{
  "n_layer": 14,
  "d_model": 256,
  "n_experts": 48,
  "experts_per_token": 2,
  "d_expert": 128,
  "d_shared_expert": 128,
  "activation": "swiglu",
  "moe_layers": [0, 1, 2, 3, 4, 5, 6, 7, 8, 9, 10, 11, 12, 13],
  "n_empty_slots": 24,
  "router_score": "softmax",
  "normalize_top_k": true,
  "routed_scale": 1.0,
  "balance_loss": 0.0191,
  "balance_bias": false,
  "router_z_loss": 0.001,
  "init_std_router": 0.0292,
  "lr_router": 0.000681,
  "vocab_size": 5533,
  "norm": "rmsnorm",
  "norm_eps": 1e-06,
  "tie_embeddings": "early",
  "optimizer": "muon",
  "lr": 0.00911,
  "beta1": 0.9,
  "batch_tokens": [65536, 131072, 196608],
  "seq_len": 1024,
  "train_tokens": 745400000,
  "steps": 6199,
  "dataset": "wikipedia_en"
}
Below are experts of layer 2 (counted from 0) of a mixture-of-experts language model. Rows are named router (the router's row for the expert), down (a neuron's output weights, with its number) and show model dimensions 0-255. Each number is 50 + 12 x the weight over its row's rms, rounded and kept within 0 to 99.
Before each expert's rows: a language model's description of what the expert responds to. This comes from a sample of Wikipedia text that the model never trained on.

# expert 39
Pieces after capital letters. Word pieces right after an initial capital in names and acronyms, such as ul in Bulging, u in Dakuwaqa, D in FDA.
router:50 66 63 75 49 38 48 54 61 60 51 45 62 46 37 54 54 62 42 51 62 56 42 48 49 41 58 54 54 40 54 45 58 56 26 60 48 70 60 72 60 61 69 42 40 55 64 44 60 48 46 29 51 54 48 53 56 48 36 34 51 60 51 31 42 62 69 45 53 45 37 32 47 58 58 51 44 54 55 30 46 56 51 48 36 77 58 74 42 63 39 58 47 30 69 58 43 46 28 60 68 37 34 26 49 61 45 36 63 46 51 49 55 42 47 51 59 35 62 66 74 40 61 65 39 41 56 49 64 41 47 46 47 49 60 46 51 43 42 45 39 45 29 56 35 41 13 53 57 56 60 66 51 27 81 43 48 43 36 27 49 59 46 43 27 66 34 41 59 60 60 55 41 54 44 48 52 63 36 40 38 37 34 26 52 48 43 58 74 50 61 47 74 47 53 38 28 36 44 52 63 52 69 59 52 61 32 25 47 42 43 38 43 45 32 56 59 65 45 63 35 16 52 49 34 45 68 32 43 61 53 51 60 70 47 40 60 18 36 71 35 44 44 33 36 53 49 54 51 62 47 52 25 41 56 53
down0:49 35 59 52 44 34 59 65 72 40 37 41 53 52 43 72 36 68 37 33 68 52 53 51 58 50 28 44 43 68 75 53 56 56 55 59 29 37 67 53 54 62 48 62 46 63 85 56 21 43 64 82 48 55 47 64 48 50 58 58 54 45 46 46 50 39 56 56 35 47 41 44 55 78 42 55 38 43 61 46 45 61 48 42 67 61 76 60 51 73 44 58 29 54 49 64 32 35 60 58 39 45 54 70 63 55 58 54 75 63 45 63 46 65 41 73 32 33 57 55 65 58 18 37 64 71 47 66 49 52 63 43 47 40 51 61 58 42 42 39 50 44 46 64 37 53 32 46 52 40 30 56 38 62 66 62 51 61 40 39 49 40 48 39 38 54 45 43 56 53 59 35 48 48 38 55 48 42 49 37 28 38 49 41 31 64 37 63 41 52 61 53 41 65 34 29 39 41 49 38 34 31 48 57 44 30 11 44 55 74 42 41 50 57 52 57 65 63 57 47 34 38 54 51 67 69 52 40 62 51 56 63 44 50 49 43 66 44 52 52 54 47 40 23 65 58 57 39 38 57 70 43 57 57 44 44
down1:52 60 75 53 30 51 44 55 57 28 60 69 38 42 56 61 46 51 52 69 58 43 57 62 62 47 34 54 43 73 73 53 63 52 17 70 56 74 57 43 53 63 50 37 69 60 51 38 48 41 40 59 57 49 36 77 41 67 54 40 66 64 44 70 34 27 62 29 72 63 47 45 48 62 59 54 24 47 42 62 49 64 56 51 42 66 30 57 62 55 45 53 38 40 36 41 57 46 62 57 54 58 66 41 52 42 53 48 68 65 28 77 42 72 43 55 31 72 55 58 30 57 42 61 58 69 49 41 70 65 69 51 48 41 55 23 49 43 48 40 56 28 62 51 48 50 42 49 69 58 53 71 45 46 60 39 58 42 27 52 42 62 63 67 40 54 36 59 67 33 33 32 65 54 42 43 51 51 39 47 61 66 62 48 35 63 57 69 60 48 51 48 44 57 57 65 52 68 51 69 42 60 50 49 73 43 54 38 35 40 55 50 41 50 41 53 40 52 51 51 68 55 45 40 53 49 44 34 39 37 54 32 47 43 40 47 47 60 65 70 68 48 51 38 37 56 57 58 49 79 51 48 37 62 27 43
down2:39 44 31 51 37 50 51 50 55 36 24 56 54 47 46 42 31 40 35 55 45 17 58 39 29 50 57 43 48 47 54 75 54 66 56 40 38 47 53 38 50 37 27 59 56 34 53 70 45 62 45 44 48 47 42 55 45 41 64 49 62 72 52 52 40 45 48 56 32 50 62 48 22 57 56 63 49 65 59 45 72 63 69 50 53 45 65 46 59 51 47 52 50 60 76 40 58 59 43 48 62 43 48 60 43 36 47 37 74 47 30 61 35 36 64 55 57 59 54 38 61 44 59 61 48 50 52 46 64 53 37 55 33 61 45 51 59 47 57 42 63 56 66 61 51 66 55 52 45 45 38 16 56 45 67 41 44 43 72 47 60 67 56 67 37 59 36 39 51 35 61 35 46 53 82 45 36 54 66 53 25 53 23 54 72 60 52 33 48 41 52 57 52 37 37 45 48 30 48 78 50 39 43 59 52 24 46 61 25 26 52 46 34 64 69 57 49 22 49 45 29 72 51 53 38 54 48 62 57 48 56 33 63 58 18 52 52 41 44 60 39 58 56 55 35 39 60 51 66 42 41 58 53 44 72 28
down3:40 68 53 59 45 65 55 20 48 32 50 67 50 59 25 42 61 59 48 46 49 58 53 26 42 54 67 34 66 60 52 48 58 54 57 82 53 51 39 38 55 50 29 48 78 51 55 33 57 49 49 52 26 63 36 47 50 75 44 67 51 59 54 35 55 56 43 42 52 63 61 64 44 47 49 36 55 37 63 55 67 50 43 63 59 63 57 63 58 31 52 52 35 33 48 61 69 64 42 38 41 49 43 46 48 60 67 45 44 48 22 56 56 43 63 51 58 58 49 43 49 55 34 48 39 52 41 51 60 59 47 22 40 63 43 52 64 34 44 53 56 41 58 66 53 60 69 48 40 53 33 70 65 28 52 44 72 61 53 37 68 60 23 44 72 32 58 59 39 49 40 76 37 53 64 52 65 44 61 51 47 58 62 35 55 32 48 30 52 70 57 57 57 50 40 50 44 64 59 46 50 52 45 46 64 50 58 51 48 58 53 66 52 46 59 72 44 71 67 76 52 44 31 39 52 38 59 50 62 70 73 43 46 55 73 50 61 33 38 32 30 66 59 28 65 51 56 58 43 42 43 40 45 83 49 38
down4:67 53 43 63 57 56 50 52 62 53 34 53 38 66 49 40 41 35 61 51 48 53 51 45 41 62 50 57 41 36 54 51 48 65 45 45 54 57 52 42 62 32 59 40 31 44 47 26 40 42 56 25 24 42 59 64 56 43 55 55 28 39 37 50 39 38 79 45 47 60 38 51 51 55 49 52 53 42 48 51 53 64 48 42 60 59 51 48 47 58 56 40 54 57 41 24 37 59 42 64 53 60 58 63 54 41 71 48 51 31 52 40 32 49 54 38 38 38 41 15 34 49 43 49 53 57 81 30 43 51 50 45 40 80 39 63 62 56 50 42 55 52 43 51 55 29 67 45 34 56 72 53 44 52 44 85 41 41 64 65 42 51 61 48 52 59 51 46 27 52 55 53 53 67 21 45 58 25 54 43 39 64 69 42 39 24 54 56 32 43 33 64 64 64 49 46 69 41 31 35 42 47 62 61 53 39 38 52 52 41 58 41 32 51 53 30 60 44 52 42 59 56 71 54 33 74 57 31 64 67 41 43 62 45 59 62 54 42 36 70 57 64 40 36 44 54 44 85 53 21 61 52 27 63 57 55
down5:53 53 44 51 43 62 59 41 62 26 42 44 45 46 65 69 57 53 59 58 64 53 56 29 50 29 53 47 38 45 64 41 41 48 51 30 50 53 32 72 35 60 48 39 68 54 45 48 57 59 44 42 48 35 53 61 39 45 50 50 59 55 42 55 49 37 62 22 45 41 67 44 35 48 55 33 61 50 34 36 41 57 52 41 55 46 64 37 63 47 48 72 70 44 41 43 69 55 51 52 73 61 70 42 60 46 43 21 40 38 43 61 60 56 56 32 40 24 53 61 46 53 59 60 37 51 39 29 43 64 54 49 52 57 61 66 53 55 38 51 36 57 70 81 50 52 48 71 46 51 65 31 27 64 20 46 30 49 29 67 41 26 60 47 48 48 61 72 59 61 55 52 50 49 36 27 41 58 57 33 45 33 51 44 48 64 43 36 43 40 29 33 37 57 34 30 62 48 46 65 22 68 38 44 52 23 52 67 68 52 38 50 42 36 55 42 58 34 42 45 51 60 55 58 22 61 55 64 69 45 34 58 44 61 36 33 31 47 44 61 44 56 70 59 49 45 59 44 60 52 57 71 39 42 47 44
down6:33 50 63 26 68 69 34 49 49 42 48 54 35 25 46 66 48 68 65 46 59 52 52 69 32 47 30 47 46 45 47 45 50 50 49 57 55 77 55 57 73 42 45 46 67 48 47 71 76 56 47 75 59 47 43 47 56 65 50 41 56 70 43 49 72 64 56 55 72 48 48 57 51 50 45 39 43 41 54 35 55 57 47 49 57 44 56 45 48 64 46 69 52 36 67 41 61 62 31 43 34 39 47 50 41 68 20 34 63 62 42 66 42 53 42 41 37 45 55 47 52 57 60 44 41 58 58 37 48 29 65 53 49 52 55 24 80 55 43 43 72 46 35 50 57 60 46 52 38 56 61 31 51 48 64 66 44 75 57 55 51 59 50 47 39 18 81 39 52 27 35 28 41 68 38 47 49 32 65 45 47 56 79 42 57 32 48 33 44 38 44 62 57 36 58 45 34 28 43 42 57 33 46 41 66 36 69 51 51 53 38 29 54 49 51 42 25 71 49 51 42 59 48 43 59 50 58 58 55 28 47 45 68 57 31 42 49 44 60 42 46 50 48 65 44 25 57 23 48 60 48 48 61 47 44 55
down7:47 58 49 64 61 53 53 38 53 49 19 44 57 37 29 51 51 43 55 43 34 71 45 20 64 44 52 65 48 34 58 58 45 64 23 35 54 58 46 55 56 60 68 63 49 61 56 44 50 64 53 63 69 63 48 75 32 27 69 23 66 56 56 31 83 31 51 42 53 58 49 49 52 51 53 54 36 60 50 67 62 47 28 39 48 89 44 31 26 38 60 68 72 48 31 71 37 53 34 53 43 65 54 44 40 32 58 47 34 70 38 48 51 52 49 68 43 48 41 47 53 58 51 39 47 35 58 48 53 53 40 63 51 52 59 60 41 60 50 42 65 36 52 42 50 38 43 36 61 39 46 33 50 69 59 46 50 46 60 71 54 47 42 45 27 53 49 42 58 65 52 46 49 37 54 55 23 50 68 20 64 71 36 65 40 32 52 52 69 58 35 60 44 53 43 47 54 57 69 36 48 37 43 41 57 48 32 42 50 60 56 37 41 55 57 47 65 55 50 70 45 50 61 68 43 41 35 60 50 50 52 53 60 40 77 57 72 64 37 39 63 63 36 49 56 53 50 72 48 46 54 33 45 58 41 48
down8:45 49 71 53 49 49 47 64 39 19 56 65 30 43 52 54 64 43 47 45 58 56 51 46 44 55 57 34 56 59 40 43 51 70 41 33 38 49 60 31 31 36 37 48 60 38 49 54 41 43 60 55 54 45 28 71 54 54 48 28 55 60 45 21 58 39 63 55 41 46 47 42 44 50 39 60 76 54 69 48 42 34 59 46 36 44 36 54 45 55 59 49 54 40 52 37 57 37 39 35 58 66 48 67 48 45 63 52 54 55 62 45 26 29 61 28 57 48 22 49 64 59 50 46 59 56 40 51 68 38 47 34 43 73 48 40 53 29 53 46 42 53 45 44 60 41 46 33 51 70 46 80 50 34 47 49 54 44 64 47 34 61 50 35 68 46 58 57 71 40 46 63 38 31 43 57 52 34 53 67 38 54 33 60 44 46 52 57 45 49 60 50 79 50 55 37 20 42 36 38 57 58 73 37 50 48 53 48 56 54 79 47 35 52 56 39 56 66 51 67 56 38 49 58 62 46 62 44 65 99 33 55 71 46 41 63 47 76 60 43 63 32 34 53 49 50 62 54 81 60 63 53 55 57 55 47
down9:78 76 57 56 54 53 50 44 52 64 52 61 59 52 38 34 36 55 64 67 45 46 56 68 47 57 35 37 53 74 63 51 66 36 62 66 35 42 47 31 67 31 40 45 47 48 47 39 57 44 55 40 68 60 15 58 64 47 51 53 52 58 58 45 70 60 63 34 57 65 50 35 51 62 55 44 45 61 34 43 32 32 50 41 56 74 51 52 51 45 51 76 58 56 48 49 50 47 33 51 45 43 46 33 54 42 45 74 54 60 51 73 23 47 44 72 49 69 67 61 35 53 55 46 60 69 47 46 64 50 73 48 44 43 30 21 66 34 58 55 49 47 48 78 47 36 55 45 50 41 57 48 56 42 56 23 71 57 45 35 64 61 67 58 29 52 14 64 40 56 42 42 34 60 62 52 58 34 43 30 31 39 54 58 59 47 66 48 59 61 53 40 60 51 58 49 41 57 50 42 44 41 68 55 66 45 45 39 48 60 41 46 31 52 42 51 35 28 65 29 38 44 62 78 65 46 48 44 50 27 46 56 51 43 61 46 43 45 59 48 34 58 38 57 31 45 50 49 38 50 72 62 43 64 43 47
down10:41 54 34 56 71 32 61 62 64 36 59 53 54 36 46 56 37 44 62 60 53 45 44 41 43 56 68 35 41 48 50 33 57 38 40 52 77 37 54 44 48 69 53 49 52 45 52 64 60 71 39 43 40 45 38 40 50 45 60 37 47 50 56 43 49 47 43 61 40 46 51 53 41 70 46 76 54 57 57 39 58 43 39 59 55 45 65 37 52 51 48 41 47 56 42 45 60 53 61 56 66 40 26 63 57 49 49 48 17 42 74 35 33 27 52 47 24 30 76 65 32 52 52 58 52 41 33 65 49 45 39 41 53 61 56 62 35 37 54 44 46 70 50 33 45 36 53 43 62 37 36 39 59 73 39 47 41 59 60 45 50 46 50 56 80 92 49 45 40 64 71 48 41 44 63 26 46 52 41 63 55 59 29 45 57 55 49 55 50 47 39 60 42 36 18 70 60 61 52 47 61 75 37 69 54 35 56 50 52 57 59 65 55 50 50 81 76 40 41 57 69 34 83 45 55 35 57 52 39 32 57 50 47 38 49 33 55 60 49 55 48 43 72 70 59 63 51 47 50 40 41 70 49 49 43 43
down11:32 69 54 59 62 59 56 48 52 64 44 55 62 46 40 31 39 37 50 48 51 63 39 32 40 72 47 67 46 54 44 42 38 64 65 53 40 42 50 79 57 58 50 29 49 36 61 58 62 33 47 40 49 53 61 68 62 69 44 31 63 64 37 55 46 58 51 67 68 39 35 76 44 42 55 44 55 71 59 39 56 61 54 52 62 55 58 50 41 43 54 60 52 51 60 23 42 38 43 63 53 52 44 54 49 47 56 39 24 45 54 52 56 38 45 24 35 61 52 38 63 69 40 59 58 53 65 50 54 53 45 38 62 41 56 47 41 33 45 46 60 34 50 24 69 74 59 54 46 63 35 28 32 61 19 86 48 58 57 52 55 71 43 58 39 27 59 57 43 31 38 40 58 39 46 68 35 58 55 56 18 36 38 53 50 81 34 43 41 46 48 46 63 62 58 50 50 52 40 61 70 66 62 38 43 51 51 41 58 61 27 46 44 64 64 78 49 64 58 54 71 37 32 50 46 54 51 51 50 51 49 43 33 48 50 65 49 36 59 52 41 48 45 10 51 54 40 31 61 46 52 50 55 46 50 60
down12:54 55 55 52 50 55 54 60 42 41 55 35 66 38 54 35 56 46 53 31 43 41 39 40 50 50 51 31 35 48 42 56 26 38 49 66 67 37 38 51 43 90 66 49 57 41 45 59 55 45 49 24 53 42 42 59 58 32 44 43 46 63 54 15 33 56 45 36 58 49 42 43 47 63 46 36 64 48 35 67 46 71 43 32 74 42 65 49 45 55 54 55 58 54 43 54 46 52 37 49 34 58 57 57 45 42 54 35 55 54 53 64 42 73 48 50 50 37 47 15 55 43 28 67 42 69 52 46 48 57 38 53 53 61 62 56 46 25 41 38 60 61 49 60 43 46 40 61 25 38 53 47 54 55 52 80 30 41 48 55 49 71 38 60 55 71 58 58 46 33 50 45 62 24 31 67 56 44 42 56 75 67 43 47 53 58 43 26 62 46 68 26 65 61 48 49 61 38 32 38 50 48 45 62 51 68 51 67 37 38 68 57 43 44 50 52 62 63 63 33 54 66 62 46 59 35 60 29 35 74 53 55 47 70 37 43 51 64 35 45 49 37 41 47 30 63 51 32 62 50 35 71 50 33 54 46
down13:50 58 22 48 61 53 43 43 33 44 45 42 72 52 47 25 55 34 65 52 47 50 60 30 38 45 49 48 36 49 28 50 53 50 45 45 73 46 55 68 54 45 73 38 64 35 28 53 67 49 37 66 68 50 58 84 57 52 47 73 54 37 55 37 70 43 37 46 56 58 50 39 29 62 51 42 54 32 51 42 29 43 50 60 67 63 51 51 53 40 23 55 41 63 42 28 65 45 56 34 39 66 55 37 58 45 57 53 45 36 68 62 47 45 64 59 58 43 38 66 55 41 34 40 51 74 55 61 37 38 36 52 43 65 54 40 56 29 46 35 38 47 43 46 50 32 34 44 36 59 71 57 34 61 49 33 61 26 50 57 50 41 38 39 43 53 46 52 48 73 39 57 30 61 61 46 54 52 45 81 48 58 61 43 56 59 57 36 66 48 61 46 50 46 60 47 57 44 58 52 34 49 34 35 37 47 60 46 47 48 59 48 46 66 36 49 52 63 47 47 51 25 50 41 36 40 47 45 37 42 53 41 93 53 69 41 42 48 45 37 35 45 66 88 48 65 55 57 52 48 47 54 30 32 33 28
down14:32 54 68 53 53 60 53 79 61 56 61 61 69 49 39 81 68 37 49 54 59 49 57 46 33 43 65 67 65 39 49 68 63 47 48 56 62 73 42 46 45 43 30 47 45 38 47 65 78 56 73 48 28 68 53 42 45 71 31 58 49 36 55 43 50 48 55 59 49 49 62 37 39 43 51 61 63 38 52 51 56 51 54 59 54 48 39 48 43 52 57 47 43 59 57 64 39 63 79 65 48 66 62 52 45 62 46 40 55 29 42 64 51 47 54 38 58 57 47 44 53 52 54 42 56 27 40 50 68 39 65 75 54 72 51 59 50 87 33 35 71 65 51 59 43 47 67 48 33 48 70 61 51 48 51 53 42 40 18 34 60 39 59 37 61 78 42 48 66 71 47 49 48 64 65 50 62 59 29 63 47 52 37 52 42 62 46 44 50 45 56 48 48 42 53 47 66 47 30 46 43 24 18 31 50 38 28 46 33 68 50 42 52 35 45 53 44 34 44 48 42 40 51 50 42 45 33 53 43 60 38 58 50 37 38 45 36 73 66 42 67 55 48 34 54 48 56 41 34 54 65 39 48 59 75 38
down15:46 33 71 56 61 64 48 60 33 63 65 42 43 61 39 33 75 55 62 72 49 63 34 55 66 46 35 44 54 51 51 63 63 68 71 46 43 33 31 39 70 50 51 43 66 45 34 60 40 49 33 36 73 47 56 40 59 49 51 68 49 56 40 39 48 59 69 53 42 43 31 50 57 33 36 57 17 65 58 73 43 36 46 23 34 42 47 48 63 40 58 50 64 67 48 67 70 33 49 51 44 62 82 50 44 57 57 37 57 59 55 61 54 32 56 45 56 49 48 52 50 46 69 20 44 51 40 46 32 55 38 36 33 46 54 57 56 41 57 56 50 46 69 44 48 49 41 56 87 52 48 30 53 58 47 44 60 70 44 59 45 26 49 36 54 62 61 66 19 65 54 33 44 55 48 42 54 53 30 65 32 56 56 49 64 31 66 61 63 39 65 49 54 47 26 54 22 61 56 47 49 50 39 45 56 51 38 49 57 54 45 56 45 35 59 57 44 32 55 65 72 43 36 61 47 58 49 59 44 41 54 43 54 47 72 77 54 53 39 48 29 62 55 62 61 46 36 62 48 40 51 63 45 46 63 51
down16:64 42 21 58 55 43 55 33 40 44 57 54 60 58 59 44 52 47 80 60 49 78 32 31 72 41 40 55 61 64 52 34 58 57 74 44 52 46 41 54 32 43 64 61 45 41 50 37 61 33 33 64 85 62 53 53 43 52 34 57 49 58 64 58 56 45 50 43 40 58 47 53 47 54 57 43 46 45 27 28 52 52 29 60 62 43 62 42 31 67 54 65 63 42 44 51 44 63 60 57 43 45 51 70 50 43 68 59 55 53 56 48 48 58 37 38 32 35 54 40 52 45 50 46 50 28 55 55 44 51 46 59 46 55 49 57 60 49 68 44 61 67 37 71 56 55 46 61 22 60 37 38 49 43 36 45 58 48 30 37 46 45 65 27 79 43 52 45 35 55 71 40 40 20 56 62 79 46 47 63 57 25 43 58 60 54 41 59 52 43 66 59 45 55 48 45 50 48 62 38 41 61 47 48 53 85 45 63 62 40 44 58 41 51 57 20 46 46 36 51 71 53 42 45 41 66 56 29 56 28 40 58 55 54 35 34 56 78 69 62 47 60 44 46 35 46 47 56 43 59 37 42 64 48 17 46
down17:36 32 57 25 52 44 58 56 46 35 33 55 63 44 45 48 36 60 58 35 56 67 66 53 80 33 44 49 57 55 58 40 54 47 50 36 38 47 52 65 42 71 72 36 34 47 49 48 70 42 48 48 58 78 59 70 44 32 61 47 37 23 49 57 47 53 45 54 64 41 42 52 28 50 25 52 54 67 55 56 57 49 59 47 37 48 46 26 65 57 30 63 70 70 28 63 52 52 64 65 58 59 53 80 59 48 44 56 55 40 37 55 58 44 53 33 55 41 25 27 35 58 46 32 36 47 47 53 45 62 53 69 52 60 40 49 39 68 51 50 31 53 53 66 42 62 39 63 45 51 39 49 30 57 84 60 45 53 50 39 58 52 46 54 55 76 65 53 53 48 63 21 68 55 64 40 54 51 46 27 52 27 55 39 51 56 68 65 56 53 47 51 70 51 46 61 52 53 51 73 54 49 49 36 52 66 61 13 43 44 65 55 35 61 52 44 59 54 68 35 39 62 51 57 42 59 36 60 35 38 51 50 50 47 42 53 43 61 49 40 24 43 63 37 40 53 42 53 43 73 53 64 38 42 40 43
down18:46 41 62 40 43 21 37 55 50 64 62 60 58 48 41 55 59 53 69 38 38 59 61 57 33 66 52 47 36 54 74 59 58 56 46 36 36 52 32 58 28 74 57 60 48 48 24 65 65 47 44 44 64 32 53 54 58 43 41 57 31 40 53 52 33 33 49 43 42 34 48 53 50 53 38 52 44 57 59 49 59 51 43 63 43 42 51 48 44 52 47 32 45 39 47 64 49 44 43 52 52 59 74 39 53 50 50 40 54 19 38 47 42 52 56 53 32 53 51 44 28 26 44 35 21 34 50 20 49 61 30 67 52 42 62 37 58 76 47 53 61 58 30 47 52 56 49 58 46 63 66 44 52 42 54 33 29 54 53 68 64 40 51 30 61 65 36 66 40 64 45 52 42 15 57 51 53 51 51 63 67 44 26 22 40 40 55 38 58 42 60 68 57 34 54 36 60 57 67 47 56 21 49 46 52 62 59 59 37 56 50 46 57 49 78 44 38 30 21 60 55 51 50 50 50 42 78 54 43 51 49 75 45 58 45 51 54 48 54 61 64 59 52 37 33 40 31 67 57 66 32 36 64 40 51 52
down19:65 54 71 44 60 56 54 41 75 49 34 53 50 65 42 35 52 56 30 40 39 60 39 41 55 53 57 63 43 52 55 53 43 72 37 56 27 55 60 40 39 35 52 64 43 43 40 46 52 61 57 51 68 56 48 45 56 46 20 44 36 49 34 51 56 42 56 40 56 36 33 49 40 70 36 61 50 48 37 63 64 43 54 52 67 35 45 36 37 32 42 41 40 70 57 57 31 53 94 72 52 42 59 37 48 37 46 54 55 36 30 59 62 54 47 40 54 50 26 53 43 39 33 46 64 25 29 41 56 53 44 50 46 61 54 18 64 39 36 51 56 57 50 38 58 48 43 34 68 58 53 49 53 64 50 62 53 60 55 55 50 27 44 55 76 71 48 15 42 57 34 29 54 32 41 36 66 51 52 73 54 51 48 60 57 60 65 49 56 56 50 39 45 44 57 41 45 43 39 57 25 55 57 28 49 61 31 70 75 44 38 61 59 55 42 37 49 43 65 51 68 39 50 52 42 39 54 61 59 52 29 46 75 53 59 43 25 50 58 68 38 57 46 40 61 53 51 52 43 27 53 60 44 42 64 35
down20:54 54 34 51 24 67 28 41 64 37 46 62 50 44 69 42 38 63 44 15 58 53 46 48 73 52 43 48 43 44 69 45 54 49 62 31 71 62 55 61 43 47 43 47 42 35 45 31 50 44 45 39 68 62 55 51 24 52 70 53 66 61 32 51 48 54 64 36 19 38 46 78 19 61 41 41 70 61 56 62 66 51 42 65 77 43 52 74 41 58 39 59 36 52 52 42 49 60 42 28 36 45 53 50 61 66 47 36 48 64 46 37 48 59 50 50 47 54 63 62 55 66 62 80 50 50 44 51 73 52 57 30 48 49 60 28 59 42 53 63 32 46 62 56 61 57 46 52 12 48 50 52 38 45 59 62 49 52 25 40 49 40 77 31 47 59 51 46 59 57 60 48 68 36 48 49 61 55 50 55 54 54 45 41 47 48 55 51 50 35 55 58 55 41 58 50 46 48 78 53 42 32 24 59 52 37 65 48 45 48 49 32 37 36 33 37 42 62 27 49 47 41 85 54 39 60 48 69 56 30 35 64 53 57 47 48 51 50 59 37 53 65 48 42 49 51 59 48 58 48 46 66 57 45 35 55
down21:45 51 42 60 56 53 48 38 54 31 29 41 44 55 60 56 39 50 73 48 49 39 46 49 51 37 54 58 38 32 70 46 54 52 17 33 64 58 76 64 23 35 12 41 55 49 35 41 53 55 55 45 60 51 45 42 62 54 74 46 69 49 44 35 55 52 65 68 53 44 60 38 40 64 52 39 45 40 51 34 60 62 60 68 56 32 55 64 57 50 72 25 41 50 56 49 46 63 38 37 29 44 29 37 62 69 58 65 30 47 53 33 53 51 62 60 63 54 71 35 64 58 44 48 58 41 60 69 40 53 47 40 27 33 64 51 56 48 72 39 53 26 27 50 47 66 46 48 32 36 59 64 30 39 50 46 50 28 55 56 48 43 45 64 66 38 63 68 41 31 52 52 42 50 32 61 46 73 58 25 57 47 42 44 54 61 58 43 74 40 56 54 40 55 47 49 48 64 51 39 61 35 58 50 51 67 32 49 43 56 53 35 53 37 59 52 62 56 49 63 47 38 56 45 46 37 65 42 63 42 58 41 30 66 61 63 47 49 40 62 75 55 46 50 67 57 34 37 60 72 39 62 53 55 36 31
down22:39 62 48 69 65 50 50 45 44 54 76 43 24 54 68 46 31 56 40 55 44 43 53 41 75 51 23 58 37 36 59 48 42 55 40 56 67 25 41 56 67 53 80 45 90 42 47 44 52 57 36 59 34 54 59 46 56 42 59 54 59 60 42 48 71 55 52 28 75 64 46 51 62 63 46 63 49 63 47 39 46 59 34 45 34 39 38 58 42 58 25 74 54 48 58 51 55 63 56 50 42 54 53 69 71 41 34 37 61 61 36 55 53 51 29 56 47 55 61 59 36 40 53 40 61 50 51 58 39 70 49 73 55 30 54 61 32 36 18 63 48 50 53 55 44 48 38 32 29 43 68 49 77 49 43 35 74 51 55 34 62 58 42 53 42 60 62 45 47 52 47 52 52 59 44 27 67 46 43 51 45 52 45 51 56 46 46 52 60 29 68 63 39 61 58 49 39 61 32 47 69 26 57 35 25 40 66 59 57 50 55 37 56 27 32 43 33 33 54 26 36 58 44 51 61 40 63 65 57 42 58 25 53 34 38 58 44 45 49 53 50 58 58 44 44 42 61 64 36 47 55 48 53 45 57 48
down23:49 63 25 45 44 49 27 53 40 46 54 57 50 41 71 35 65 40 49 43 60 31 32 64 47 46 42 45 45 39 34 46 57 29 42 40 70 44 50 61 55 39 47 59 63 41 54 43 59 38 47 37 43 47 61 60 54 43 47 84 28 41 45 55 58 42 43 50 70 40 56 50 38 35 20 45 43 43 46 40 43 32 51 44 69 30 54 50 54 69 71 38 57 45 52 75 48 75 59 68 33 54 51 46 61 46 47 47 63 50 56 49 47 72 39 69 41 42 45 64 49 59 63 56 50 68 70 18 37 46 22 58 64 74 58 47 58 41 51 38 57 45 54 33 64 51 54 32 51 41 47 38 40 60 59 47 35 29 44 53 51 41 39 44 62 35 51 48 59 24 73 49 41 44 40 59 57 51 54 71 51 56 54 58 29 47 42 36 26 54 66 69 20 49 65 41 41 49 40 63 54 48 40 25 51 61 45 27 38 58 58 51 22 47 49 31 35 32 44 42 55 53 28 45 57 48 47 53 56 45 40 17 62 28 37 57 45 55 44 46 38 38 56 46 39 41 57 56 33 50 57 38 51 56 48 56
down24:36 32 46 51 57 57 63 47 47 53 55 52 31 46 60 26 29 82 46 63 48 48 43 38 55 27 70 45 37 51 32 52 45 53 42 50 55 71 58 76 61 64 48 57 27 42 54 28 82 51 65 52 67 35 60 64 57 67 46 50 53 33 65 49 54 61 52 64 51 57 44 60 36 40 50 33 48 45 25 30 64 51 33 51 60 68 65 27 52 68 71 51 53 73 40 42 41 60 64 35 41 60 22 57 43 52 55 21 40 56 53 47 42 64 30 44 50 33 65 48 54 59 72 57 47 36 35 49 47 51 54 48 56 43 39 57 41 57 46 52 51 53 37 58 43 40 58 37 41 48 53 55 44 35 25 48 44 50 58 47 34 58 48 44 52 65 53 61 43 43 34 35 42 40 40 34 67 50 64 35 42 36 63 52 51 40 40 39 39 33 41 34 45 34 57 44 62 61 63 63 53 42 36 48 25 53 41 51 52 26 48 44 46 39 37 38 89 54 50 44 58 68 23 42 53 59 62 48 43 60 59 58 44 56 29 62 54 49 47 51 70 46 61 62 54 43 54 35 54 45 66 49 57 35 25 42
down25:35 62 33 65 59 42 32 26 45 49 67 58 23 43 53 56 57 28 50 48 56 75 58 46 61 48 51 66 57 62 45 65 44 53 63 53 51 59 18 36 67 57 52 45 67 52 60 49 47 44 40 48 59 37 44 33 44 48 43 53 49 52 51 29 43 47 42 53 63 33 62 46 48 49 46 26 37 42 50 52 38 25 43 69 47 45 34 49 52 38 47 52 60 45 47 43 33 49 46 50 40 35 54 17 45 54 77 58 36 53 57 62 67 34 69 49 54 44 67 28 53 41 54 44 43 64 67 58 56 50 51 61 52 40 38 41 69 38 44 60 39 38 43 39 71 50 41 47 50 47 61 59 46 51 71 62 37 43 50 76 31 59 71 56 36 56 32 61 58 56 60 38 55 62 64 62 49 36 33 79 52 86 45 55 31 42 61 54 65 34 71 70 45 55 40 58 62 64 79 48 45 53 44 57 49 51 48 27 47 43 83 45 26 40 46 58 53 32 57 71 69 57 52 64 55 34 43 64 68 62 48 41 54 46 49 42 59 44 28 46 42 46 65 66 49 49 61 54 40 39 47 36 51 38 53 54
down26:55 52 48 54 40 54 65 47 50 48 54 50 31 59 37 61 29 64 40 49 30 39 50 32 57 66 36 47 55 47 34 59 36 64 51 46 50 54 33 63 60 41 33 57 43 55 52 75 52 52 38 43 60 39 59 51 59 52 53 48 53 32 50 67 31 47 44 61 48 60 42 28 57 59 45 33 41 22 48 56 54 51 33 61 46 50 49 81 53 52 65 59 39 48 49 44 61 45 33 30 48 64 39 43 62 27 65 43 43 47 46 52 42 44 62 52 52 31 65 68 29 56 65 52 43 40 35 38 52 69 52 53 71 55 40 70 37 21 41 40 55 65 54 58 58 49 40 62 35 68 49 56 40 44 59 24 51 52 67 31 58 51 61 60 33 58 29 36 47 52 37 50 65 70 55 55 55 35 64 36 40 53 46 48 49 77 56 49 63 32 47 50 48 22 40 49 48 67 64 55 45 58 39 38 48 58 67 66 39 53 68 71 33 46 47 37 61 51 66 62 57 19 57 25 53 51 26 49 49 54 45 53 47 40 51 42 46 32 37 52 67 30 31 61 41 65 20 47 45 74 59 58 34 59 27 68